config = dict(
    num_hidden_layers=12,
    hidden_size=256,
    n_experts=48,
    experts_per_token=2,
    d_expert=64,
    d_shared_expert=128,
    hidden_act='clamped_swiglu',
    moe_layers=[0, 1, 2, 3, 4, 5, 6, 7, 8, 9, 10, 11],
    router_score='softmax',
    normalize_top_k=True,
    routed_scale=1.0,
    balance_loss=0.00447,
    balance_bias=False,
    router_cosine_scale=20.0,
    init_std_router=0.0303,
    lr_router=0.000668,
    vocab_size=4096,
    norm='rmsnorm',
    norm_eps=1e-05,
    tie_word_embeddings='early',
    optimizer='adam_atan2',
    learning_rate=0.00133,
    beta1=0.9,
    beta2=0.95,
    batch_tokens=131072,
    max_seq_len=1024,
    train_tokens=665500000,
    max_steps=5078,
    dataset='wikipedia_en',
)
Below are experts of layer 6 (counted from 0) of a mixture-of-experts language model. Rows are named router (the router's row for the expert), gate (a neuron's input weights, with its number), up (a neuron's input weights, with its number), down (a neuron's output weights, with its number) and show model dimensions 0-255. Each number is 128 + 32 x the weight over its row's rms, rounded and kept within 0 to 255. Numbers have three digits each.
After each expert's rows: a language model's description of what the expert responds to; "gets" lists some tokens that make up at least twice as much of what it gets as of all text. This comes from a sample of Wikipedia text that the model never trained on. Tokens count by the router's weight.

# expert 14
router:088105113097108121146132116145178140153144110119142158135160138142108109097105138157124056097108141080123120078098171160168126123139124169098075094119077166163136080088136179194156136116107036061084139105118157106145068165069074162160157129179122103099135158132099100162064123064159150176185104086137168117166120090120121166131138162114188119115120098138167089135163073146140163189137175128191136142145155191194135082149133127155159197122112111124183049159099128134156152132114135122124107150133152128137092117108152098166130147138132139159089145129143099124100165111172150128073073139090104127112095094175100122101110187166068094125130176131170166090172134110115108145156142143161132146155037103144108141074147150138121155187131082142148197161087139124081103149140142
gate1:114122162097139115134118176113146143110161195145124067165130144142188131112157148148150163164148146146102193134199055137076105221153149142167113092128122147140160142152143115128145135162167163119179180112165145162086105133113080071116155156156062150141121168105127150065164120168135118149108086126095125047139107165117113104098202101111086127139167109153158160130077153142122105128115163117125135091116158121164106114127151177108109160075134117158159103135184168135164152123159143109183096144082084125111123154158184092137178112158130067111130128108101085109076170095151140153131176108126089157125077085160075135097129092086135126098163138177115112093121137075182046119122091083134158113143168105114185130111189100101136056139120077096159088172099076141113126133100192
up1:109159145136101112177136126113140127135138148139154101169102132152177117081176113175120174191115152160154135174161098172075080200200131134160090111176132149179181142118123131149096124141179152123129123145135154150099149146102131112103133136142085149154164141131084150093133124150141097085100111129059129079158130119077115134089173153079172121166133108098167167126088115145131112147127164106162135146089191147162102139131125172110126191066147102185125071142203165094180103129141131107152109182095082110110093155170119132163151169147110091083140148075124123059136183122104150118106159163108097152148094107182132113086124119104161152115190128126057158087189128127154123130178089093184143136125168072139171077142116149104124109184153060079154102203116092106079084133161181
down1:173201131164123119114138190201063155167126106106112143181116176152121173093143139152056104216130134138136174087145126113092116171164159110109108132127150132107178122084151139117107208101157102084135121137186201120071111142107131118175156095136112140135137108115150156113097090151136081110187103134159079107161121115106097138085135117109112143159127123163106187135199117118115150125104084071124148130137119094158094192070125071126154136160110084181177176079118139175152080115150043130100084118134130128100093099148157132128146173126144166141164202137128153084161121116161109099160190055140153128126154156131108137122209182099135129136126073114145163074099144098176137120132110098094166127125068090143122093089163157084170121115159137093145081132109103150132150119097108
It responds to: Prepositions after verbs or nouns (to, for, of, on, against), table pipes in asteroid-discovery lists, and Slavic name pieces like -ić, -ski, -ová.
gets: " to", " for", ",", " of", " with", "ed"

# expert 46
router:129154175093119100114117114116107168195125137120158135093147148108127123185109109165074161213126123172129192173092082161166123137136156068150140101198071119142061167115087151118157104064127127134081157059124138162087134171027115077109123154115128190108138122126095070084076148091104083118117109172126113172101111153163147101121143096121107155101146150145164106044113139148106134133118139094116193160132101120107163166095147100143147106117138133168119056185112069075145101138164125137111123120175152115062139091111079128139131104140124157129148138127132182128121104097132130162093105168160131137132126130132089178094092150128053109087124125125198157136140139143106095175161154112131186075107165087140099160089092184137177150126114139176167129133122104098110120167053093
gate0:108143211126117179140113085135160053076122157206145103156184098116113090140085118165196139164097159104121107101121120136106112094090122187131192129093183114116141117093153115175117139143132064181154098169111190117080153133114152144143160127089077117109119148107144169136202128133163174132124140120081129183137094160178141124183163165172157076132133117095096168135154169109096215109093136182132140109139092147135122131089162144057106141104144189109142125098118116148106112123113118170164215094077154106154058165166122089136112151122105144121140093149102112082118155153134124148100138131088205122118102104122108139168197187127110088152143156116158115122120087083150136118140134104159054082171137168115123093168070109125111122142138146111160156068135097130137079134122180
up0:125175128125152131173163067117174101147085138144094126129122106097127105139109134134159120169127106155128116098071070152106135085134152126075164084103136061133110196083102134111113125101061148180149170143143167129072115118082150047071107172102081110083146156146116075047108114110172172150145116167137111217121119130138135117174133184193126091122135125140150068035133209111162177101124081207138177142131133100124149145131101100096144123145192167124114103148145106116146095138099186123155097119118185085137144130165072111116103088091142166121162093157070207122128175145125131156152141134102159116097139123168103177128112139118133114055091122136166091158115145114100127139127123113205144101107169156102075086084158111143108137139089156123139133128137088107159107090121144
down0:119169109123147184139132139156114072128100127196099169106113110221065133114187103147134146129137087160099000091099121104117039114169176106082081169117144147095178098162111081149140159183138128139147129089098130104080140081096166121174136065127121094147148140145063139128096105180184137119109137120130099112113100153103161072122130170193141091152130139152101182143132109140100142149120152129116086073138111090128127103125096127077119111106103122215116103073150132089136127170122162103122107116149121117172114153133147103165168152138145096143149106144110190129127108097083071134086164148084164189122179111165044112085100142103145152121089089110109106084163139182129112172121111117111087148146103118128147115146141102052126089104151103119091101114137143084136096126113169
It responds to: Commas ending introductory phrases or in dates and lists, plus clause connectors like but, which, where, although.
gets: ",", "),", " but", " which", " and", ";"

# expert 9
router:160105090165040114121130100148181186157179121158111139149150090112110076126100132124151068154101139070120190088136159110124136088130124167180093143143147086084136088124156097188129159104112150141197152123170083136100199143076176166182142140177126118133117194092117176132105181168114131166130138139096126174139100130171128186153133129070107129093110152114056112156191090167164088150125077131105114126171162104131122102121075124121111084157136174148120132173110126111101082105082116135104125167125186076096168182150092123154180153124124158069081111163125151176147129109097120131074159168164150124102143124116168128160126121151150141125143086140135175108184094135143081146159109169095083167113123113135086206134152082095156131082113205167121089163130084167102150106132134
gate0:125086162134145139130215145154101185204130225146150124161103103101161069108090142117169196209115125133090131158092145116072087108106104169109125134177195097186110086142137095140132122094156106108124074060222088190117138119107102094131156149088139106107117126179117116157122204124133083180123119173111180097108090096117152120114185110138082152136138123106138098110174131120127115134138172133107135143155125143110134094143166103146119156118093186122161105157168130132058116148072079085108152090119141186145123095166113093082171080094098128135091096119131128132159074158148155156114130170200094118187119152154136128055103125117123158108151102143114174166096131152073069113146121094075163174136126166171132163109160131101150136153135119122149078158135092120140140121122137
up0:125121162168100140149156102169145156176062126156093108132101149163142086086082140105104202164080175130139159070153123117095089086113177154151055139176161116150142115133087111127167116102105099144149115131174124112115147113113124095112160161125106157148134095148119134115199165149130110164128095155140183125095075076126177155096138145129124136129173108084151086110122155145147107137128129110093121126168123096133170154141144125119158213085087123139078137182122081121163127177107052145082161149157124140163168096131095162081080074116084142107113069135109148145142080163151118117097128206159162081113090218118142137077162107128160159127162050164112179133127059151099113130121146138075153149153139153147112164167198115094108106182143157123120112160195122122134073059122182
down0:069055176152157114084089187123119119072118161204172107141158112137099158141177185077096157091112208080137105145138122205142140098159125129129131104164194130124116132149119053126147183153132102171098110187170123141122094129093111154138173166190153116129121121095114170089112099107170133144143141092144131142150153130128118192149093105130130099194088146110151073150149146049087169140141101069055096095134132094108092116133179135123118117146123063133120161109088083121167113130081124109144153187134141124099187122107133127094151095169102129128153104161093105188171150094143158119168147096146200108141141106087171143113165143154110117118139132174173065108128125083145123066097087063168167113104174124109179118114102093118131123071127177125133160168147137124102125092130160
It responds to: Table cell separators and digits in numeric tables, plus pieces inside common words and abbreviations, such as sym-ph-onique, em-it-ter, vol, ISBN.
gets: " |", ";", "it", ".S", " was", "ph"

# expert 39
router:120068070119138096150141165139129187142157131142145109096142078128142172165169092101158105146109127099116090101156060127146135138145096131151141143105098133159108126085129129137148144168113085113117102105139130143121103090149110075120128093136108071103088181101064134178111152098123127109144131140108126146017175182129154055087172133135056129100152158098118081056141193141103123206130178134113128179147129119142189123151088133076082127204135138152150139162150116125100101152135117136133147146084121138120124125181193165127141116160110136163109156126164079132126167127147091155163114182192033161137094073181108086147101175144180127160142134100099122061083146149223082132099161125101163154134107131131085095114079146138171105133149111156173169155153106150098094124099139
gate0:148120102168131108125172142161134117133111106150108147114077078100134123134132109161148107159087158045142169131160178131111108122082152101148167130084102070096157081099137100173163108133107111135166109128107226117037140102094168096084151054122103076112121099085121109127091116172117142124078077156100108159146105116147114147077103109125113156207092113111131199166125145139128155118146171125147084136104163127183190036112107126164192116143175140113115107099147092134105150098104129092137125118189141143102100179114134136169086107146177114116107141142067086127145140156122042130087112142171115156132068097182105155130094123155141157148131156130076190144063102171158155097126170124172153130113148074193164057100106120121122156080113085080134113128099120097110123135103098
up0:108108094124150095108155141107150111168127177107141123114091105059144101137183140123163091156123109069095159135148136161142131099079133116167202133102122107131105110082139117189173138125074065206221080157137141180098149110078145083099146081176105058101147113096088224125044155116124145101121095063111127149145112194081111109118151095192148067145138083094177134135142142096192086134159163145136100136094114142170162113057108094181147093145090075117112099140139066139120104084102071116120097127134132152083153127166142074123156100128144101146095145138088127161104160157116079121092095159118136149109121138147112167183128105151117134123101172142143157187110168141143116095153177132162119138155145147141172098090117136082164180112071102124143112151090138113133100141145150
down0:123148111166114086107104079145086080192088137083100161161191147160096159223148161163115099094095113138075127166151109093110110073137098072133104109145119145179130137121189126111164075165074118158114122133109084151149092118178177168118110080118133119106090127061107139169097139138130188066142133152103090147148092118128150117167167136143082096102146168115120143121168115079102153080122155140139147100117083125150184114176110076131121154120139096131160120160118080165128093064110193118099148090172072162122081148168116067140196069142110105156120137142089152118110140150140093183148132116149155149156145131128082130146139102118100086121109102133109144143146063160165157065104101162125087101123115157132131144037096071091052127080135100135162054110163129142139106179110128
It responds to: "in", "on", "In" before dates and places, as in "in 2014" and "On July 24", and place-name pieces like Angeles, Paris.
gets: " in", " of", " on", " In", " from", "In"

# expert 6
router:135119163096155147132079111111072093138084122136155047141174114089183150098090119106045110096195063153163075086111134169116098165099150094106100199154134146103094172121103097140114093162091109129172135081174112170145134124080134115077086153147177112130103159169169167124164120167125137131130133126126140080092121130089153099097139114143138125099156094200096146122140147097176102047154120201149200149170078120129182126127137112062147133139142155074137060092143163101140203125160167089151164123129131114186098166124097130152151153109134121088125123135146133059121169125152112091087135135084104106090110144146137130192106068155114073185155103103177162098116128148113143146156144180131119129112071132086086137142178070109164135083134145131113090140179114094151136148118150
gate0:112142224152125133165088137095157117144146123169169108176156044154131151094108085159118139162123105154129112138069148106082134118068146109161104157131111128104165124102162114148150104119155124145073101119117108151139132085127126103118123178055055122125146148179166121112136143161164116145113144142088141111125101104129143120065152145113153145181116163174108117114143075127135142097176176061131145124117202097069184122067094123205142105163168133100112073137178136144076157135101129146137125107132122158128179108180130160102141117116187137099094104111169102082135044140122143104108099164149111136166116149093096140118134126181167150089137157121106076102119127096133115193104111149103098112120094166073174158065185152153075102087073081111077102109148094148177164193047115
up0:103136176150168116140081097117119143189149152148167134159141087146097150071142099135111109141157062158114117102118147146100118123088095121151093170125157088096139114163131147178154142165144117180102112083131140170180154130146130132096096177124091157106118127169192157123157199169167120073107145076102153129085077085089112159066123121102146102122079117149115188121130076100094112115141128125165123158162137095114164176089111162175151120177179132081070106104141140133094137121152101122156087123120152143115150110160113122172139165072169160069090138111137122121204080122102149105134093180126108167156181234099135178135141103142157120061146112117137106133162125110132121213144179137128074106100146170123147145101119105134048146046106088130099069118166073099129153178073124
down0:133141155135093091147144137134118134091145168115135103106098150127116111206155180161140119136110112124136128129078133030089122087147158142181082157123117177112148116139189113149154180123146118080173133131091098126088131122086137161174094147108119185119093134147133115112088143157184122097144057115139133159107131123093144084157143119146115114183147174153130116186096131097163096124081109109160105111091183073130204169166125120145147132076146048137137109146090136156149118115090149177152138128150154109150110064139173098102130234136108132087118189084053108165111156179162156173143119128210135137118167137123069111133127083168100060131087129160150101176136073137132175078137181063182170134106143110133117122137078135140082125116175072113129076115183090122127110135145121
It responds to: Opening piece of a split content word, often a single consonant or short onset like l, c, C, pl, e.g. l|ies, C|otton, def|iciency.
gets: " C", " c", " l", " L", " b", " g"

# expert 31
router:164139175162139158116118091137141156128089148041116134127090111110187156107108164080142112176108073152153134195166073122123122128102112168140089090124127098127200115112174098109154118106151113150129130103132142136156113149090112126108196189115144110117124112166108181148062159131203169144195151196173169145133187154156134112135086118162143099113117188171128133156152141183127096170090079138169155171124132120145148134089131166167162131169082137127083072141137127134138121080125092099118163094138135128148154075134036109058157137131174105098111109114154132117098112089135135129154115038168143136122139135068141145107093087194078115097152132133164110118111134057144139175086140127120195188077179114165124131135074149148091092139122117121118099148070136165148136094187099
gate0:093165070140101098144191150087197094154122095136122083154196086096139158102135123135045063159125118143168151129128141176112112156087103110132127087124116134112067110149114085125141122160167132166108082150069130102120062190155101151167121104175134176115146086154127171135088142120156124175105171120119120152121116105132153085071183131066122196142133144117118140106085172160128159102131131139144143199182155099186125167110107090130096182122048097146110152126054164120131111134138111118147158108125109104078134111131081148138142132172169100140134173098147222192151095121109094207121159087086087093149154181161107087162111091153123113080108122097102138109130107157140155150187172153146151148127119096115118119123144137082107194123077119101146141126194076166155133104119139
up0:112117137088150118112165108106200137111145136154113102164174106078099138121168084112100109147152159154109204155134137143103122110057100111142153116104131149102096162141121052129120088108145149119112090072057085111117082167139083167199140079200142170168118096145159179141113151136188098117127160111067145175146142132088131091126152152155103181139105123145082166114123144117105099096154132135142161169175163093143122123052133076150061129131045098145130100147125125143122133117152122106163170093144081086125134147111123158073126148188185152126066108119154156178202129048102094162155147087102126093136134181139134094128099058102131075112149153115101141133131145135146169168148150145091162152117058093124113089074124145110109169079080163064089140126153121174119149097109158
down0:110107105133087128132159102068121134113164186156119107139138203167069110126069115095089149127127110139082162120194069094192117139139111135116106141093199167137110106120111096108152129100108119171116140115140114106155109116142137131151112181152083105137123136147110156149129136129114155116158081100123164141153072127154112129126079150120140109102176119106113169123160154102233094150052093172123085138117183124165116105085096148123199086090141061204134050137104100154102110059134127175146161185172171116104122132090158096114128120128154146096169118151155118058099124090095131173086145121151110111155083130114085155148095129082112121190051113192181064173091138159131111154159067095076144119116146132115169111113172144194085119161149124086108156122132154154094111148125117
It responds to: Subordinators and people nouns like while, because, who, we, people, plus final year digits and closing quotes or brackets ending song titles.
gets: ")", " that", "\"", "s", ",", " who"

# expert 7
router:120030087157095146153140126124137107134109175134172116115164125089151121091180129097127148126076118107138064077093153097174154149115140147078155107112086164110075096130141139091148175111043172113177149098116090093206106098137088099114128139158144114149060123106102198147182147134149101134095145167124161133103132117125183114090152127102166150095112149108121106189127170118120128084129096118055132117118141155185129139125163073113163208106080103206183140136081131135134146162172111110124055127115148135111148105104133152082174095128159128112146194104137121144168150126114145124144117176164176146111152129083161132095106166107144156109136107182192097134130165153071112135137085069107134151107174202115134117136118135159125124168125098176099169071098129090191094181180126
gate0:118140132121163128094107089124100094134076146105170149122163129160139125139131076150178144154092095175117131137195120162087125157143185068146159141093122130103106151085121144091144145111119088069093111092129165135077172105072119081154144084121163104088155113096118118115136155132148076167108164157146108085133142109165172093187166194158202099124087144140119117178095142197213126105142148138140141151067094133188097162166133103120145119077118069162173075131098151118114115123142098053144140133046101096152092105197142126114072135080086160152150144085126142139154124128103129147163141142120123110136161121120145089150147087113049141111091103115139109066134106108140127120108130112168166129122134189145181126135143151166171134128093039119092133149082184073179154188068126
up0:117162118154130132076069064102145095132132126064125177137148126160128144096138127118201174212091129148105120147184134108123100156133198085133133098139159109097106168077132129125159140080107079101087140126153126166081158128060118060172125100124185128098169105148109146097120109119127129133094158139126116122161131172189157119199196172141144103124110150137168106182093133184204141135143139146115131130091100164169101130190148124105133077097085111144171101171107144148104175130141122069142148132107129093200132098171183103150109118123100150174144110092180198108085143135113091183138119043128140125147131113092107071129196084135116117140135116166164114097140096153166118138101139110174166116119124172131176135137134115174123167119103090119117165129088202069186157177103113
down0:108080122145147114143116123110146075143109108113076180112119174011192064151176167135142158107111171111169170160128181157131139163124097157097146104129106122086120157129137185158121161118102090173107114126141089071094178078167066116089104138148159099134127069159121131094135096112136124127111132066124207130137192116123110128153100127166142185046194116109145084115077153082124135148152103143111144119116075125133110120124126146078130058077183077171132099129101126124113147194100150151154115151121081147109164134120071117164134107099167074099066135089157107085066138129151135095161197114125099124146124097103117182152140140155117193152104147091139114182148134105130106107153065130143146158100085098097108134086174079149149134160127102139091176114092181133144162107114161
It responds to: Mostly "of" after a noun, plus from, between, across, than, and have/has/had before "been", as in "the Wreck of the".
gets: " of", " at", " from", " had", " on", " has"

# expert 22
router:117132177095121100100068130106153074113130149118141206125116109132159140113086113149133119141139112065076122178188157109169153078181174141139116163115132145072094097166135134106147136117077069099079126179084142143100157128099143087124167108159175131144158116095126113129122106095092147145166094133148113081142120132120177128170135178164119157087067195073115139126134093172146166132098161177171133080141109176124173111108142178116144175112161134189111090126096171131121131079122171110131076107162167100112152192175112140195182192107064158096104126133153117151100119155113123137140154100192103175103126128101091182085146119136192071140114110117105165148163099126086069119088072127107150145112186159139177090175070119157129125142147096153101209100089135108163120176112135
gate2:094173153095149125113132074159117168146049099085214116151149149161160125101165105164092084152131061160073133088092106137128167116164087100115111099093138158173125164138144097133076124146141138169112114126166142135118168114133136152160126139116049093089107085122143074158075165133097121100121137102168132053109157088145087120102078110141164191109151148165166138159150166156140094124173159174135157119137124150060107136109066100170146179147166171110165178091163107164118123131146053104086119151117135111088117119127162089190173096147134142114127117123144085165100156191114123085097127141184127105190160161111120086143169127105178114150074097165156164093124070152135147181129081109091187144162079166069084094112116114123126126093091106144119110157106104107171089134101071
up2:088129178150111150072145162205146122133074156111159102161163088136140160097142161128135129119118064150137126149137021156081128161113096130100145087106124144105135133147139079119115105106085136068129110128193186136143158130154087121202154099142105157108108114126141082125094148157156161097181122136189140061110115113157138101177066103126154184085080166146125173167210115160216063148151172165125176135128115166090091136091122126131193144130184129060075131107173121113149119145082120073137156128122143124123166171177156152143149109140152157107115141159153122184142176160084106161079120161205109140152152116090112135041071112164139084147129106147123160124113128120130162128128166105098180119105097167156126112147120102128139196174126136130151143136095102137128126141164093
down2:136119160087121194085085138118183133057117157117097049116163114151132088124109162164134171158098139121116143145170100115108058130105156118110184118107156118142118111110170096118167084070122093161128087129108152156141135162103181097178212168137168110120167127142166148136121110081126120107117142137133082151080142176119139138121094165103100173085147078138077117194099099086158144095152159154080139092164105095132180095158119158133119068132115084077107175119194090152154080091151078062151157120133113108176176126178088102114153141130100084080122136142102142130128141115109136142170093108122142121158151110145080077122174121127188129117119106140113137165134095099141177098158099092149167101128109141143161146133171083146149133115215093029120164137221170141119084116176124
It responds to: Main verbs right after a subject in biographical or historical prose, e.g. played, worked, announced, took, began, continued.
gets: "ing", "ed", " |\n", " also", " played", " him"

# expert 23
router:182146119149081128141110124134066135113103145103133166163094107156165159133168083118103153179143151192103105142174129131073111169115112036057106154140152161052130180150077096152111170188130145100180082093134148098151149078093127079122156157150136144153120157141165114121165178156179176101120113144148088109207095106150181080158124118053111150104165145142174091187062123174135120139124152089114137140082153092143105133152120151146124120126070102141168177117092144112166116093163136146132119141127153107096112126144126139122142167165159111143193097128146090146193124177121168081095151176115139183163094123123107133095197116162107155138172101121100111168154124138115091164131145102185181166129159080117129130125117123075130143109174145125170113092155150101037098077070143
gate0:105108068109136139134164118153153065091110173059190149140143079117126110124132127129140090138151155122145127164107135143118155181170095107162112114081201120129146155135151115145088181161062126115112113147130128059088115172143089068135108131111085089122146160153131136076098126115195133118179103105135118114096184123077108120127212123109126135138106116108092137157161117146172177142107095123100121147127065164123176097089084136113078171149207056124116117118130172116148152173096105165127063096133105120123158098094147155125164158182139142133145115150164135186143146117153083092165112131178129118091048110143108121114087140112097137087205166106090108106123136080098112209156123093095168129086137069102074072160130152120165107132121146128068162150073106085099170085167077
up0:103145112160129161152143148119167087111130157138133069123172106161153144133188121113137130172177142122150082161126140131155077106163119116142157107132189176127164167130145117138061160171102121135115181153093160084114075119090123105189163164183099155080103189126127123064105172106178162099106188165157093071129180094147131173117184141114143150149148094152155175168082075137131141132095116146151163052157072165122192136117105125128084120162210108091134151138126156113150170138183111157154122096188138161145135082109177129069142141125063089162125093126103137136160142169091099092138171152116120157088112110145167156118111157132111098115140166130086099126165182115139132189135155094121152113147048082144066118194099141131073104158122118085121144100088088164071163090099124
down0:101107156166125073128157114187109134117112089133124120148071147132111104142147164155112131138105155149119156124172112098093197098134099071061139171155085158137123118148146101150060075147160099127117068185123103133151172132103087139111167147130090082197129106127167101175163143115094143116093123115114140124157126096085184113177145171117114126129107101122116135134127109089115079114164171171180134129122132165170105168094071137085079162190084140133161180134088112169171130179116135113173072096112118105131122151101138103151070118077137129082191079100114122103125082137141081109120184131101127162163064094088117117142127162088147150132135165211094190160104208058158141138140152154154142111132109180132128097124151152096120105065137157134126108213158161202134077171110101
It responds to: Single first letters or short starts of words after a space, such as S(afe), f(inger), res(onance), gu(est), Ch(allenge), often in tables.
gets: " S", " T", " s", " f", " P", " M"

# expert 5
router:123136143081144201163127183166157069134139178121137153154129123146130152136133195179177098072083119106070153155135109132098122107098137165143100105088085151105099132128117163165092047100146134097065094150164158092109092156170064119066136145125077153117156140083158128148135122078115124205062142136086123159127112105089135065157156144128174133101083101166103125110183184145121217069191153085123060092140120160118135119138101130111137154103100095159173120094073148152142128120067101166117147108083086119130051105139097114119143133137127117135154166174158115130090091144146129118158067101166109091199102121191059102184104195136107135146162103126107105088066144151145140118135113144155098114162136121159159109122160145127157123159077095125102104127117151095103115177134134
gate0:081144162129102104108100083103121116123078127127143115107101137134117155089105152127115115096124128109126150115165095113134106065148077141157135118157135129168155130107109102098103122177148224087090105107117111092136131082121133160160138164082156076163056135134128149158140091161084177108175114106102141123124126135117047116151171139077173072096107144147071208120081169089166139181159087075088142137106120122058118143139110160104127070094075083130217127069140168132150077135167113140109146120123112148134131141114136189070071066109187134132155193116146086116142080151136055109173135103132071108096093117107174155158134137116151168079118126073111130110100107060144101124138087163162091176142117186118085142166123085124094111177145152118162162123121105186080156150135116
up0:111139139144118121112137054055110153138047078117146136134148137159108106068140158168130202078153061082115144145140138124123101105122111119138115141129146159102123136128153094081117186134155200064158128164130156104109087173131126133160098136115139110124072133109158135148133123152117181070163150119078165105135083150112060143217153109140162110139108114114116152076119121103146118104149124131110119089111105159088097072138125146137107096093065134085179108076130099184119050120094094135122096092134044112094156118082117148151121117084187111151189163054172110103164056123086100126184111141139086134112165154121155093074084154087141144162065162130071156097141092116112082095156101140195106141171162146148151130157129154133102156153102123109110159121101088159101146186102154
down0:148114159141172104116106120128140153136149132129133181172120124152148116085131115076129129156175177137177087160152129114148193169055162138170175217108134119171117173129162127136160156127114152072162152148164129126129070116108141089097119157184149045156082120100101128133150146130166144100088169134135157159110127101138109177110108108139191109143116141133155084104153143120152161153130069141131185123140091115062175109161111108140110135127120109100129153130081083131141135194060134098102219120147131150163148113093092132193157103138099135084123064134056127126146104113160044111107098107156128102158109122132223159126197089197158145122193187135097114153161118149159102166085144148135184113123094125140192078132181140129104125173095117159102119140141125072110125089088112
It responds to: Final pieces of personal surnames and name-like words, such as -son, -berg, -fer, -ton, Jones, Williams, Smith.
gets: "er", "on", "en", "son", "s", "e"

# expert 0
router:145186161128091100130103102194171096117120063099109158125141112110056143111178155119064131120119103146167126088119129157148083188106130120081141089135115111092105085090063110087088079107113149138106151104135135091110076161148116150154066112106181153157080117156144149113133151178108100155082124090193181141158115086118121162117121117138126135114088059111130118128135104139094111105135129190167157133105192094106134125150137163165132050092141123110126084136137106103100112172166117065087174075085073109125133149179130122102144076108100126149140108066171089143107172105118200127159125091109164111136108122100074139122148132099204164141131047123123189120100074134105145124160154162156111101150067119170113141145102121091159099100082164140125128096171169064094056178149133
gate0:116111106134157097140140131117137130142122134117159147106114143126172148135158166154143138177071115159131082125120081035138144124075113150115150097140180196085145071118127095123101148129104173170112145142119122212130146120183103120122165099104153150143085168135140136124147182081105116128176150126114085136162174131179181139118153133130110095091162094085116080126109069134108149015148086106129133133155060151145157135182078119098176072103160139084185124174094125068143109105160134089115132138100116121160159157100160100120124178088166177071112144136068164166210163117131117125154139091107093135176096131165127142169166103121170177071066118099109112129138116168136117144091097164171145104122153112121167139195105177140126122132109117148033174179072155093093131104123140
up0:101117157148124079147112111131130143122114107090109114146163082171171132132117137165169109189111143123117143092138119072144084178041064140131096112129100179128102098159155124186143132152096114121123152138179106173116166142148142202162131095134171137095104071141099159100142168125173184111123092122107137143133151152155109129059133107091132134127158110103092121113089106147124124126140151187093092181163103171133149155181107128173119110122075071157176130177085124082117127091196117080054135146043091090129153086121199100150068130106170146148133132072163135159170147121132083126205140150148092075140138156128156171059148105071129130099079122084172123140163164187152135128173141137146161122173111111091148153102105153103159105140117098145053173181094112100112107148067137
down0:101137160126169139080110193140125129106048109142064166162153097185110133134112109152146125140150140127110121186152090137130151139081111144118154152086089122148113127147113127105160094069176159093090078076142121141141106183154124105164179153152157120144158139100100184149081221168087183108154105109097155119166122132127095151122122132133079145148147093156077166100140160165162172179159045122168167130137111140126128077149106087134071182130122156122100096109133114193134113113097197079101162113137090054104117111106165149148136130155086172184198108087174178121092080143131119157108107206077107148082121127106096133108088137101147099133140149177129142086126169152137170087143089086182102141123072105101130131110113180085069106170131122178156144119095071123141115125140164
It responds to: Opening pieces of personal and place names after a first name, mostly capital letters or short stems such as Ag, Wil, Bul.
gets: " N", " B", " R", " W", " D", " st"

# expert 25
router:074100125131137149083096133118122190101076083111092115170116156194109148165094135119128113137093189107089089201177161114124146099212117099065100134102120199148140108132136135115118178116171120191091064061132096118113128093130085134158138139141136151186080114128101096136184099097113168144107096153080140138127178078121086137134137101141110133185103144124110179136053161106118102165086174108118118142146109094157095112119109190117143146182144167132131149137124112116137110058129098092172144131170059111162154169092159107153154191128128147142103118154153074118158097148104108103129191148116157155136159129133129121155095149118141068126098156066128096120132145145153130179061167175099130147117163155121160142107157135092120063155115154104061094150109130100088194218173119
gate3:170134135133092078085097122134149114063100127106110107190114147092115131162143159150113110144074126098177096155159117108080122160177146113163113079139167194132124133149104135121108178198110137083139146053131117162123141162143189093104099123119076162126136128121204116146136127162132101148042133129110159139143075114117108113186082106119111096127163117190088125177132180152123088114111117158108164103129124103125177118144133143108116102068148141105115086099172142098089160146123143131149183067114179176147100108146135108157107144206077227102198137121042121105142108163185090158115095142119136170112081127142153108147106174189131130133141110160094114144098098063165167137062135157142197178121095126147103130169140107137159166121139153158190088095150072130158116161141138
up3:110101165125113107110131116099147061092132070134162122116141122130134117113172109153139172172135133167138112192107079122115117131182080124173131134144209125150076129179102133189153156127150099147152110050118140143077161142072125086110125097143098153158104127147197151178148170164133080157089117135173113056176120131128130120147175116115185131116149116164111121155121149134145090119145125161088194164154137118149083165169092191094067123117193143062089104075208108080165151136189135109156137113137169101164112120138120078149172148202107105102147095148053130103137120176146095076143116132142154150137127110095122124124103097146097131140135165138091123169154110121172149168085177118100193157119097177104110062147106099120115202105116114090102089114080072168147102164126100
down3:168149130118122131162125142152102158136168052184131148141137118140150173123190055155144108069124145069136125092195115199117027159197075098175145163113102124179146090134133174131108167121182128096143119164126154196091147150095153106159105189172115134190126142110164117164159122100098154099085148114160145123121147076153137135165105113117169079156136109141134153113138157098159117067115137070166168133143163099149148136145173121030113092127151138143126116112151109219126110095123149127086164124150085145148154126151098166130100149132085134141199121189103094141118088137147210142142157168202063158102124142117167141082148093156112126137108137150103125092132124147102131100117127097107142155117170132139122038175148137131177110110201106104119165144116135128120119104097171
It responds to: Table and infobox field words and verb or noun endings, such as Peak position, Championship, Website, Publishers, lost, -ed, -ing, -ation.
gets: "ed", "ing", " in", "ation", "ated", "s"